From a checkpoint of a small mixture-of-experts model trained on Wikipedia.
Size: vocabulary 32768, 211M parameters.
Experts: 48 experts in each of 7 layers, 736 GELU neurons an expert, 2 picks a token, a sigmoid router.
Training: a variant of Muon for the experts, 1800M tokens, 15382 steps.
Below are experts of layer 6 (counted from 0) of a mixture-of-experts language model. Rows are named router (the router's row for the expert), up (a neuron's input weights, with its number) and show model dimensions 256-319. Each number is 500 + 50 x the weight over its row's rms, rounded and kept within 0 to 999. Numbers have three digits each.
Before each expert's rows: "gets" lists some tokens that make up at least twice as much of what it gets as of all text; "mostly gets" lists some tokens that are sent to it at least half of the time. This comes from a sample of Wikipedia text that the model never trained on. Tokens count by the router's weight.

# expert 46
gets: "-", "\n", "=", " •", " -", "==="
mostly gets: " Phylum:", "=", " Binomial", " •", " zone:", " Education:"
router:462565504484432474574592465455443492522516588477559445559546552493462463455513475512549411429427531508509484496555445474584427506606480567487509414487490582480501511524435440542520597490481505
up0:535445534505535470504430546477492463524454505546504568413460542520469487508504522562489569553446565461468475441514382488519474525515548428517480522516601598453508496612488527420646495529399490
up1:537527513430505527496534531564474580583590409428497471420407387494494531463499494528465574486478507575471428516557558559527409531471476526526467457457563522501567366464552492600521548481467524
up2:505443452514501449579558505469446487446431501488526481533510487536489512438476423475427423497523610569434407553504473503485522518577462462507509445541507574447489447585455543483535500514478532
up3:484503500606453503497464484484463429537475383561586574422540575530485519513534552598459516497544513442511535512497523438466461513477394519476483534444404532525577517593513463435486377569523516
up4:548472489550469560471551392553490530403605402517438556339558451587499540533446464505523519477505607518480488565427519488472517463524410571510350492518462516478534519461536525483473506539563491

# expert 3
gets: " The", " and", " of", "'s", " &", " New"
mostly gets: " Love", " Your", " titled", " Outstanding", " Girl", " Strong"
router:513469502484367494515551493436486494535546584432567519521494422490635546521452571486524467520461497487484444455535561509471487521448453521466548432563596485584539467550543550556571495449498589
up0:605465521487489513508469416628451531387489464462436493430504463527543466515427545529522502491560474503549444563471504503442541420529502497546510568525468434508526488488492531629569530470474407
up1:555533413517413497592561452518523559475464444491559582577502560518492479471398503490478437514419549499520514476540521453452472573535538492463494504538503486566509463470599516543531441485473463
up2:461536494468461530571500449407541501454451532539489529492590434520486531466482539557486478532512483444514507353577578462513547521398508523519491563378460544471512487506568485516473411553484485
up3:535516468511505532565424489507532508492468511528510552519418471580499601487398483531535544428497561556472484464533485501646527522574415521398525513531437432541470464421454452584480453490500565
up4:449536453482517602477460397455427463520563625487541577470589495544468500449508496490435456432485492541487500508540532451415489482476469567613492450418481543552444537476540507485475477414505525

# expert 10
gets: " he", " He", " it", " It", " they", " I"
mostly gets: " He", " he", " she", " they", " She", " They"
router:498447493477453523550430472521462443525588558450503579535639419455570468509455475433532448498435466496489390570523546505452455586532535481429478515519589616485516551499509534472466584457486542
up0:476388490483467523527556431495450536560472486568529544483504413477516572493438565522474485541501532549554525418507498455555563489515554411480562433535550466510523525451522470538481472608403429
up1:596460532518519462453487483505491510434525514489431493444569585471488520503488552566584515533446495465504501531436550444422520481497424478404537471473435465595446578518489564543571550441491418
up2:422632463541428535539534525414518504463530512454557497556550474567467502564413529476486423536575500446481523431472453457541499452485450509496530471487578550463527409505415439417539497414453498
up3:556380485473541587454467490498460430596424536510587598500516598512538404545448504433520548549430472582569479614477475531487519549565512472467477527470516459547497461444483390562530514458493556
up4:486463497484528482561521561571472505485446462518560470510562434492491554495507426412496496560406542447459429514369523494481447542459505555460372566569489533489503518500457493508510527525419506

# expert 29
gets: ".", "s.", ")", "\"", ").", "\"."
mostly gets: "\".", "ing.", ".\"", "ers.", "ed.", "ation."
router:517501550474475618537503397480482418524548505497513476473497461462499477499447418472532531511428500568552410425494515453507475538518509448458535552548441598592488538515465553571519618497513506
up0:526522481478464560512522554565511436521532549501464511544531586498502507492433457449540487477581451564434569478538525584464503463525521505542582420570436498454538449560541491521453534515473487
up1:450536474524523492475528491574511416467576528522504517588446569471516484485573547430427479544525463540508385447397503410516586473412522478481509523434452623531507480443464445501538551508534520
up2:493528507458409502544381440594536539462534444432482600445528515486526495549463444559485470449568533470575516372601505434523572503515457483578471442457513489526558525497519450479542416546514577
up3:544488484464495395522548483482486546458525546469449497562522404505484484486483501417501474505514559479579448462456462454486508455499555474562475498493490482504423509472520559555425435581589620
up4:408513578442509522528531377540497485620513477466484487545484589500554461551536491507458575551440407510504498490531543524473470567512480584392536483521474537536478475554440480501487552411528502

# expert 40
gets: " for", " on", " of", " with", " made", " won"
mostly gets: " For", " make", " took", " using", " gave", " without"
router:497492518511320613553484349477567463508540506475456550556537478494480489561457541535466496481562515439514481444558574416503429520495526503546465453484513528564556535572500537425492532506471534
up0:358522545569461464516572460478497462540467502484482411459509486516475422403563482554573492528451452469485555428492546440521521439423536528420538470529478440561433481425495530520499504487473481
up1:442493567517479593492461511560512450481547527570482558503519532502438526568484521490497451484529572546516449469495444454545497425447498464456513490577461453479473568526503507483490460491526537
up2:445381537603524520492554480486527445558530515481532507507522499514440554539453436539605450566494464564481491504463534542420427440493466560463453507456472486562453564551456565556512432570506540
up3:553435577566467612530483502432506516440446472482509495563521455421523478454531490481576514546475527533454452547475512470432414549512559465487555468456583484541489369422393522392534495502458545
up4:582520517517524546481468538483435480558399491543523539521575530461561354522472571496396540564566475478512465497405452425547491457517549579535560494529519492485478537543546534485575506604603496

# expert 26
gets: ")", "\"", " —", " ", " Votes", " %"
mostly gets: " Votes", " Candidate", " %", "|---|---|---|---|---|", "°W", "°E"
router:493480404481515490610467433532542405573558488390464513549528490523508486477483405489580449513405559520547502421517543510550453546525504509546479599538494469554488465495472546510582508429470591
up0:521430475489510408556498543597469563496511478433535556590492386597470540561464515465497513478448495425554489457568543472413531555454445529567526566495463593425515531505498520520400432477549548
up1:471464428562409490488509443467463427488467488534476528503465480424477573497458525484561556536478386431577352517532605546448449541617476523491516409542486605477431499569460425494484475468525526
up2:474530455494461448580476468577482429530517520482522509564505491540478367480523581510455447567572486499527472509480406490545557494490525444550460468458514500485455426456597459548578439591479523
up3:548520510462584475439595465462436581516522536478514469498529646550498522503650510499495540499477555422612477447527383500541431587522473417569507511464542493384486511636433554596556438526589542
up4:530562463429513571548457547480508413506379441514571501605469493461464511518540577430474388442472533482466480477490566455418502465504518443472492544444463484527655515637433469546540502571570579

# expert 43
gets: " to", ";", " would", " can", " will", " may"
mostly gets: " would", " can", " will", " did", " could", " may"
router:494447525513514482542468475472458592505527557484537519589596521457457491549472491579537434532397524556513457524548517526506431556470488526493501473558494545591463555606572571478538556465537521
up0:459483424478626450505479541517497474457452525519403484624490537646526556500463520502558492471461527530546449537519546505502418480515517425497460551573499639544493482546589540394425540506566407
up1:451474502485429535546466572541562418437447467499444548488469468472605612568512443453515507492555536411463529512431477475470434459496522509505491426469511471507575544462415516529491433402531602
up2:519484432517535531531414476476534501549471508570455433510505547474530485621472491556498526589387528493491535487489465431533440609504505491599396469480423615413487533523541464488426519508458531
up3:465498503526491525541465527480540471533516404513457381453472547495481471631446474476528407491474515429503524521434503433651511561501472440545543547513613498511529549579523473550487459500569516
up4:506362462496405539449492491429425463562454573544499478522538510516608492471503583503482519481545597437532400574507518515517423465493517420540517520518447528469506546513566490488518581496426461

# expert 22
gets: " and", " or", " the", " a", "\\", ","
mostly gets: "\\", "{", " or", " \\", "{\\", " $\\"
router:484508541492444463552438498438491454500518533491500521513601486482555518547554534502528444407490477506525427448463497506457463544522501457545467544611461552546663480552484563451480528392513437
up0:381551535434509534359486435496463529604455540519467516461459566543578499556517483480538555466427510514506441512586478483511545485561588524465421512431472571594514490458460477468571575469489525
up1:442466441559492488498536469526487537563526494470441403517417491523503493550453525485580455493488443517553581500479516560516499407577559388555554512449566487572450508546502573504514462475503461
up2:472552574398510416511528507478574547505549502520562506543580481525561518422467382515505489419499450501460519503488603496506363513558455531525571365519463467472569573538550554536543497432492500
up3:481475489527491527494552484552544411523449477565533482501502475570494532541419483447438464464460501488557477569468526446582584511522462537515439490547472386480490488476575539555458452488378456
up4:368371505527641461458460450537467402475451520582566482560485434473453466515510480492466490594516534445532400480506551405397563525466424387451505466428425554470533470484524601469480528504506531

# expert 15
gets: " 0", " 1", " 3", " 2", " 4", " 5"
mostly gets: " 0", " 8", " 17", " 10", " 14", " 11"
router:498461500440447400534522410533437425612597468471497452558543502541476501551567432493557508508457489544527542492518549499500445567546460606432482563591523511520536551526496544518514503588483501
up0:537448421485415502448448449477573402520440503485450473514434489471481531529508608522533514541441581549501533535477526548590540460515485489477608500502460427409491543439479520518507523506410512
up1:427481464396453513564476504431463519481416454528587439610600450467520438608465521457429563464497522550490429491406590480486439526429499551606432473452480591325536545513539514440543545547527504
up2:468492522509493508430560474480555514486439531453460478545497414555483493490463505493538417499485516457562416490448532429491508535523539514472497499520466516532470496492466522483502421433476472
up3:510536428562457466530383591499550513470478533541526480542502438487475431464521518421477528561500403490487515411544627546481441434559467532418489481498503539583462427541551567487489440510473480
up4:512515455523603472522492624590457542509440493540503457444521591475514538490547482472434464488525466468463468596444506509488555559547595505432558571590428492592533417536432440473524559519535413

# expert 6
gets: "==", "===", " ==", " ===", "====", " also=="
mostly gets: " ===", " ==", "==", "==See", "===", "s=="
router:478466489489447522526505491427562405457583587381517505507535484556640463503479490488512481505396552490508452427555560501514468516495429449470466578458542545554492450540438482450546525497442518
up0:390419463540536489518421363517491460442537478492496463490426388527511489484456448422426482574534525478522536418522541496511518524484524437556450511409499481605535531501502566497477500485497513
up1:501584468456506505514503493514549559549504465503498525507480469593464518517514466505525450457567420609479470514398602521491479476497554425504408487470531547436473461482494469416521527489482504
up2:483527534459479544537577558545564447439493524483512460461460523487471435491442577462546490505560440541487475497546507543502350520528523536459465548466551601514487563481525474593521531431483521
up3:422465586535465551477440569519461537526429557431490492463516504489512461600502457585430511513563500500554489496456600502462425548501554461560443586447508479523561576477471518417506487483459517
up4:432517418520512559439525531468464452410558487491570410495530543540536468451378432449560447583407622527467446514587488499531519483505547413473492519525542607522493572458411476503464531492516605

# expert 42
gets: " in", " In", "In", " January", " May", " September"
mostly gets: " In", "In", " September", " during", " July", " December"
router:505556565465369408533503549541470482572567488473494435519572477545489528558559428507514539517511523542560510534415467506539517440485519465513488507544451553502475506515540384448540589595486546
up0:519548538546486538600539480551573492480580450482499458545539459494504526470515542467483548474573504487521573510429546439455428523499489473475560552620532480547489491469495382505469443497455450
up1:520545497645462474502512462494509449482443514512490487515477504488484476486496488494560536514501534527563479483475449448452490428470528513545523479543517587575475455470475496439422427517506504
up2:429461506474486457431500501518570567455531542443516449459472639478472445475484525566434459459546510499537488438433587493468521447527393405498518455516577406474432530439488486561463485442494499
up3:517527507469501546457515540560576540504389483468473626546498524534491410475475465545496500476452487508526482515433522498468419493442455429542423541530424575457485404465538550503486565473474492
up4:525541467516492319519432464463484490522469537485514496375493540495521485514371581523502573557491519491554450499540471502502563515546524532570425464476607506420570479506485507598482558494548498

# expert 27
gets: " was", " is", " as", " were", " are", " be"
mostly gets: " is", " be", " been", " became", " are", " not"
router:476375486565450454530435587512557509556532483500605582523552418435526452506551471493490504481435481425580511531538475487545474545598520493503497505473460510543505428525560540431471521501650461
up0:481399551441532452545541488506500505508507446498596412446516508510472503468477449524481523524542563421516525403509448384500435508428548496600506463463538394521441464440572542433492474467513489
up1:452543548541427481458432564648455562472495496497490538452428498454489424541441475548457560558522450497465545594502558516529450484521493453594431522551467531500501569537474451491426528559528460
up2:353487538537448492455492535493460480557465528471512480546461556466444491531450549532480440534562502441489391556470447397535512548461510574447497445478484628510603541587455496438563507435541519
up3:480513479634514542556437524584492521529539459467578506450436549520511475474451389527551521581549521547493483546449571457546585575563489496511412511483512561519550544547577529394450456527545526
up4:439475519538465521494543367466543492487573539501557437550439531480502498422360538562484445498464446496490510456471500516443584475499525470525462548484565514480405417474552441525485466455474501

# expert 18
gets: "l", "t", "it", "m", "in", "r"
mostly gets: " d", "l", "str", "p", "it", "r"
router:480541541522478400526480505458480447612583512490527545574500518614428551531368540528475457625470531494485454503473488429430469501614475611511530462585489503516521539487507487535476544443448488
up0:475523416469554518476475592497551449503540426466617427559504497485502448518432480530496405552446537428477529531439489478438499600512387496413501571537532516494445538493529485523519502517456364
up1:491473544483555618502468479464537554479480450531451546587556452500533547545458502554479460512457477510616480352553516463395486524449556473457453542544475479506508500479418448471479513651439509
up2:523557466530490602534607543563400543491547518462569503576536461452476492545483517533526546449450563521445447504548551451409592491496522536599422481416555524496512508517529437528555478503540525
up3:610560407442513453548569428505588490505494473497595562459555539500505542460446411506535568518447489443420509516434482418479453498433553541475562406419409511482533469454466433444556529408383409
up4:485407531490491506503474500470480479437522480484514452484460358493447503479485507537511516480508513428539461517510464480598420516560623522423518512501520508443448456509445439549610440503541618

# expert 20
gets: " |", " first", "|", "th", " an", " second"
mostly gets: " first", " First", " second", " third", " 1st", " (N"
router:447529530523496523559572565479379523430549513469519460514551455533471444531460490425501503472475555520554470500510584511562480570490545468473448499491499439520468513573585486487511602551342554
up0:467428588542499501531521442405540497522500506550436438549494522515488447495523567383464567571483498519537528549596467466492539458623543520451551621504667573430475483577513517572436378398579513
up1:446468465520502534505532515508501521555480499551546447538534567479510474591494501466531396554513534506483529499487470435483535507565482487421616542453474491435625455598467539509438461547380505
up2:521431513531528461514501535492498492516485530580509537474460446453516479550470432471459476540556600434458424515468594534397496530546498498518604483443422456549517480460509424404525505591494570
up3:514442502435498564559450500466524416460547494452516474567493487488519527419523509554482530531386534547496553413495526577497513497533540427512566459511529555430440534405563518522488564485527457
up4:462491537424520523585457506554507494531456500516387515460565573490426529511373496568562531421434471588442423523517477407492517490515466486481501483551516344477399498439594493532483528585467468

# expert 32
gets: " a", " the", " his", "'s", " an", " their"
mostly gets: " his", " their", " its", " a", " whose", " numerous"
router:446457463513435528516513429499454461544567498440548497522502485580467451523517514490520486516596438475413422417500512458584483588498486493507544477559569570464553436525419573532529619430512589
up0:541471611556437511557561446540428538543444542449534526567409566423491497523456471456452581419464446634515601428545514399507600561482510451534428413546566461523481510495503524517429483493402552
up1:520501505460459508424508465534443543546610538512566521522485547553526563524555406554466388487562562398417491486483440503486433522514520458464501528453472511473563477525490528498564506590453614
up2:494457483504451547511521474496548488447501431494549455469532530497526507473516535546389483556497564488524584471450572550471390426599537364539506482497515500541466467537496551499508471579538431
up3:486498518581487467548539493494471586592571514564467469446480471616583407418466545443504558450440529447447489509588539550513541491474483424429574461504505518465460494627484483534519494508542466
up4:479524506486590551560454563513509469471555575433504513444502488517536586557361617490461498442479541449499522539530419543577464457455421541505509444493572453536525467486450476454492537451462577

# expert 17
gets: " and", " his", " a", " by", " her", " after"
mostly gets: " married", " father", " daughter", " young", " worked", " died"
router:484486473608426597539547525571489445510531557439485533507449414565524499474497594501496437498458490545389508497496536529447495565481518543464539475517494393547588419581524583519512587522484614
up0:508430544465493458498497515404486491493511556570517489481433500460444476406573413481455347492487409424429438432507485508536507526490510455465482455471523509478571451475486517415533644542437458
up1:464468578540463441534546562533564568513532442504452469512476566500468501432562544510472392559444542567426505502521532496515496434437441450541607364553357545544417499510514595493602575544569491
up2:479422488508476454569440505444463572525505385503478470403604470464510562544507445547502441488534532513548422600392483501531576539568465530485571530500439500605427464477395498487606465470469549
up3:533556449462484567447454550432501438542526475454483438521460483560516540519468415457466507558453476500471578536440497527426475539495476483490507495536492511477495550505503469504461456524517477
up4:519474465507562623571517466533479542545451525474563535650469482446431428433470503466564476463500544590435530476492605518569458528512468508537490481515476531534488439521477470454514504484520509

# expert 4
gets: " ", "|", " |", " National", " on", "On"
mostly gets: " ", " National", " (C", "-c", " No", " Dec"
router:436487490493496502539469546555503446538517466564526503497580555454537518540486465575569576544486522577494451511515489482494541541497491482467485612555520515498559480499506490488604490558483504
up0:479542506491587538527527482449528475524521499519510491497482479569516486488498461619492537498490510461614565450476525434530558361524462491532491451543508536481507499509555464534503499505516552
up1:547378553477564444562516529390502514601479551478563479507572429461406462475550501617492562566521515504475486550495510547542524486516463525506558550539561543489528367480463453436503538543503485
up2:520497564479540491590541503387483481529584572439611544440518459509529475481562497451486456573421459487552565556570560458457521506539463464497489537519562460608427515500552498423523511519539424
up3:519376493507566553481601423436465510481529532550508546471491456407463452500387557634585423463488427500450464475482496539471449544473535522571386514542507480481468517489457479457563473500462472
up4:500420440518510457438524551476381470593572444603417485444500495478413520478426571547529477470408506488426631515502459478494380522453402470531546648466483594442469577521584470490436474536455536

# expert 37
gets: " K", " P", " D", " F", " T", " B"
mostly gets: " T", " K", " St", " Ch", " H", " G"
router:428435535523508445479529603495458452591550463541473499594484457516493500510541508506543511484392526584438457404574515508495470474526413451373458544554492590501569514470482435561575592539508464
up0:559559439509499554451533459467564500536410465484587455565489498551526581585546520518484551559366496540488496479492497462466501503512471522539497408489435427490492507532501508505534438503404533
up1:480577533480488579557553468602470416532497576512615661543543518412521414483574434572466463537579509488499481525505554523561523496506550436591462526516459515524477502411477510490442495484473374
up2:474530493442556468419565459528520454436558443484574527499462537519493465537473470556477500511382489478502498531517540453474455477478451534417498483509493489492573492446528459437492553530426473
up3:518597541437554477467521487597351442536510534502507445479465455577463433550425598470422490499500470477556554530545568469464561465521459559532478563402524467532465466377472573503516506515536430
up4:518543483509487436530477575415397518499611481435582518400509483510371462581623456564448456535514584450504421494552548502501492482516453470534483545420432565461505542444468607628555471547556500

# expert 19
gets: " of", " with", " to", " by", " at", " from"
mostly gets: " among", " into", " with", " against", " of", " between"
router:494455467430432480549554434493563467455520560428509509559463510517567461575524528532471461446537511570433484510489574445438437496479460542504482486512520490455552465479594435482436514532534515
up0:493459591475568439529523431541471437570516462539529443609482513476447450440526463491503499463552457446529494493518505438477431559473520442493623499523432518492560420595518514498452498556485434
up1:550427554470418531545560475553432562538446633430555526467381420453563419453407589544500456453423500402530530544479541564565456499479523496469487506546399581501554471474528524554513499486569432
up2:604564433523458534488551481587463523524486431552558448546519473507472537569485529471519559497505542379582509455536450505481586527446518468623582518535546514526530543478516505499463518505485505
up3:506509487494496644454508437448485538371523568474559513498456550532605496477484532493397510454501447420530371490452519475537462544462509546506518525541504467526559440472523537500502501664496517
up4:544482424450497479490546523546418508492489549458493512466573531468427346497509550537483520501562496463513531447370487491463443457504402447441456416527569514412367530526509504462473425577524539

# expert 11
gets: " |", "-", "|", ";", " and", ":"
mostly gets: " Cinematography:", "',", " Producer:", " by:", " vs", "-1,"
router:527478493519500546549479477526496495510498592418465509499565553460528462571526557615620450549460633520469482472466603426440557509525521420396454516499469494531544536492532505505526505525421488
up0:575489529506422517392484444508462542568485479534496541487408542541523530544458563501372520553594556428516465479493571507387561556503517497527524512496437512499387484484620507472447545514553499
up1:517450424458462546520496615539512497566554541420516518581450494527526484430639518466505545509438482518544480527451524521565513473464485527530483512420577571511445450477498537559468467608478528
up2:492460552569465465477503477495490461446519563506437478478467445499460516372522566413479465525433518523412384541493511531465550502545502556464429426465527589499463477516462518505495460541480510
up3:581520440528538494520480410487579486453493503470492451510529525544585535438552514504550605486444534478503402424517496519551513398502539476514449520428519533557534572516482515487478570491442437
up4:528442467496485477590421510514473438545455524544524594402506519560480455422479426534544461494519532503581487490475506557552478518521493571459391531460538536600444497459460499457442524469463483

# expert 31
gets: "/", " \"", " over", " '", " $", " /"
mostly gets: "/", " \"", " $", " '", "–", " ["
router:440445574456468483565512454482449487512637532533523481508485452438506419450506501480503447531512604615472415445500537491586511502511511539525458498525437586473561562551556472558468515429592480
up0:526475575469589594494586438501508499531440493438537425541543545478462571515490497637598495511561470455386455505518519465413528411540572490503508472547450491516468487447497425389450434489484475
up1:439485405586550494505464472500530562480498521501494483464508489510534414496512531546514476526468507467536501553485595450507455488527577486417481645513504523598573532495535490430494529479496481
up2:418526487459391502508529454476510496574561429575577439529471444420581472485569514542586498423531488477453539467533516434407537440646613455587456581515502443543481499598474566516486450514428558
up3:470504410535547444482491466520495436539465564426481528461544534587551444505490516487543549432481542553473505547541516533404508537526456542511545468469474517611557414572464431538522516524506525
up4:396490518498473430459450612522466515527511507542500428499493420515574495481436512513530389504501475479466451503527450548513524514427447569513525470461489541493480490531486473507407535532522507

# expert 28
gets: ":", " |", " –", " /", " -", ".4"
mostly gets: " 3:", " 2:", " 1:", " .3", " 0.0", " .4"
router:465435526544417482468487493528429491577490545466480526508523512440508501544453538602554492489443619542518534486466581456572470588484393510486472492546501492573568536510589562415535515496459506
up0:524421541464468518472527463538543435569532416446517496530514527487501513501509465533444478540472601501475508501519489505428442460491379614457550463517531484419489510567551585461607407583429510
up1:427550524473509561551486579509394440487460457560494451410597560560504508428478471472554501485473491480458491495448509398473458536585433488563477506426585512511542601570480486435501469545421476
up2:468524420561454441471510549484485449560582479514467509478428583368464433500519609524619605581506559498475481439490563522497514498485555502563481451538568565520380483429508486509500394396562481
up3:441599465456531386459551481538507472533558563431423508520525557446489460484532529532519504586475527454449394560481482535451578499495463576525553505460539512535516430436532531450386458498490457
up4:553578517500471445420490588508514490464521541469455538528415577455446479386583548537620439481403617567569554452546554508434423455547472454564605473556537392468562508447520545506470492488476540

# expert 9
gets: ",", "s,", "),", "e,", "a,", "es,"
mostly gets: "7,", " season,", "ed,", " 2020,", " City,", " 2024,"
router:438527564467415561554500378453424539620492549518542472538550503503495521522449504476554524525513529527479473490443522467582460501508462426448520536513432537597556558471526553475491527533481558
up0:448471481403565486560522469626485549412547535580480553442559583515435562478522473463523471526537473423428500544507441577512547514481481550413474562477519532515447551515584437471429490556423552
up1:496477519469385556566568565569539532478446535410540509459517513582565496416506479447456477464423483464471499577492470563606498431466448544596548460425449504458554599502559455390506615463519418
up2:436534514468438517394486508477418532465556460579531476543584489532516508479525510547518483603479501478588533490498488554516449467447482534499496607531434475449519467466506477473530537598455480
up3:514494574446505478489470490487398434583516493498584570405471517543480434551453473445488430476426456597520475419477538491409537515450477448454393399534482446559504477469329506472451564483531586
up4:528455451493649504515507590490458481480474545579499476574436548563452444457525498491488483508541583446472425524536475494517481498528457492532525532530472534581471474474450447456591582491568505

# expert 12
gets: " the", " The", "The", " de", "c", "ac"
mostly gets: "oc", "ac", " Royal", " la", "enc", "ñ"
router:450424438577423446516475406473487587449469548467559594560534493555605477576487564485521574482532522446506476443467466464504492518529436558548481498654513553486512468496530479535551530447501510
up0:457461444491617523464555515477515399569502441572485462550464438437551532572476513500467560572457579463571606434459484570586398448493458525523425563439511532615470498508431498496491420492405470
up1:504509472473574424466464525439511447439500442458492430545564545476572578477528412521511438583488535502476560520425531559424532446493457484464588501472527499469473474546498478528458547443475592
up2:532460475448440433446539533483448502555488471522505529546529547439527488549485473471492459491603506603463498498520555468554542538506442556473401559535506547406427463593485420455501515403529480
up3:519442532549458458516511500520453511474484482595618514533571552592410485522437504446589522412478559438539427447497432486491557513483516498485533411535506531541516469508435488443542459395396500
up4:487553493535451564471567451414448513499531668475471515514534548515547467529471516557614472509511448500426500414411463432515493478505545533481488568457512510536539508536509431531457416478464525

# expert 8
gets: " |", " 0;", ";", " —;", " 1;", " 2;"
mostly gets: " 0;", " —;", " Total:", " Elevation:", "–4;", " Density:"
router:451442561594470392554518412458519439592613496488505532537538553495501416521561496556535475527492629411499461434383496435441565465514498525435422469497501647489474520532530610477502497455489608
up0:454606538570430483554518530493480554413495491537531574568568494503527404459480497475438444469457454561462488520524485457520478516464429489557456491546491566535542490500477520443491488500599495
up1:520474505478526480452527468509511513512503464510468444547529415553553456591406481561434450525488538484441426586476462473480442475467479545513421573495467639512486457529503447524483544524455544
up2:480539492430499558473557502524573511578520555514558482484518581453510430537544491530527593603445572471565476375644458457543525535564544483587479543498507459449522490493534493466549515543404478
up3:462529567498490540520500419484431523497372453456510463518452573537396402500426449533617550485518540574505459516479497521502414485481418475429570477369545467521566500479547499559537489587487468
up4:442608574459559506543408603417477462487578486516408447509501491464440472516457498546527522501602507562362545500493511531470438479557432546470560475579489572536473502580503561468416476517478508

# expert 45
gets: " the", " that", " and", " The", " which", " but"
mostly gets: " that", " which", " this", " such", " where", " when"
router:392453428433429434500488497598387375539529443443490604556663519583493475496542572521575538494465488498543471514508478529442476499552488527466533496546487535462456550542468567468503552440483518
up0:483442534474508544477376537453449464488544450577423477572502469395538556460535490504571517534477489482580438518423490503440456438413437516416502492447477583547482512498476465504500526461531525
up1:456500567490515465454475547382414488545483449474533541523573557496590497526454519560527410548452530505426479499469579492540480514460481532520528515496415467502509558376464561455442469481515497
up2:481519446540490448432476481567524554551487507591439639475512483466412478557442473457583545490517537432388453477512504504436527527532572509560480518492505517522426541547466441456530569508522497
up3:483522503538442508482556471546490466457519541553548540588452528454471390495457547486534513504526450518524453524483481532534541572558478459455540486520513514525488523535433502489502606652444573
up4:473491534403531538359474407553465470522446542550522411561543492477492528508447467486561501507532586462553560495470498520530569501569500579421554517572610517514523461518438511575538453448531482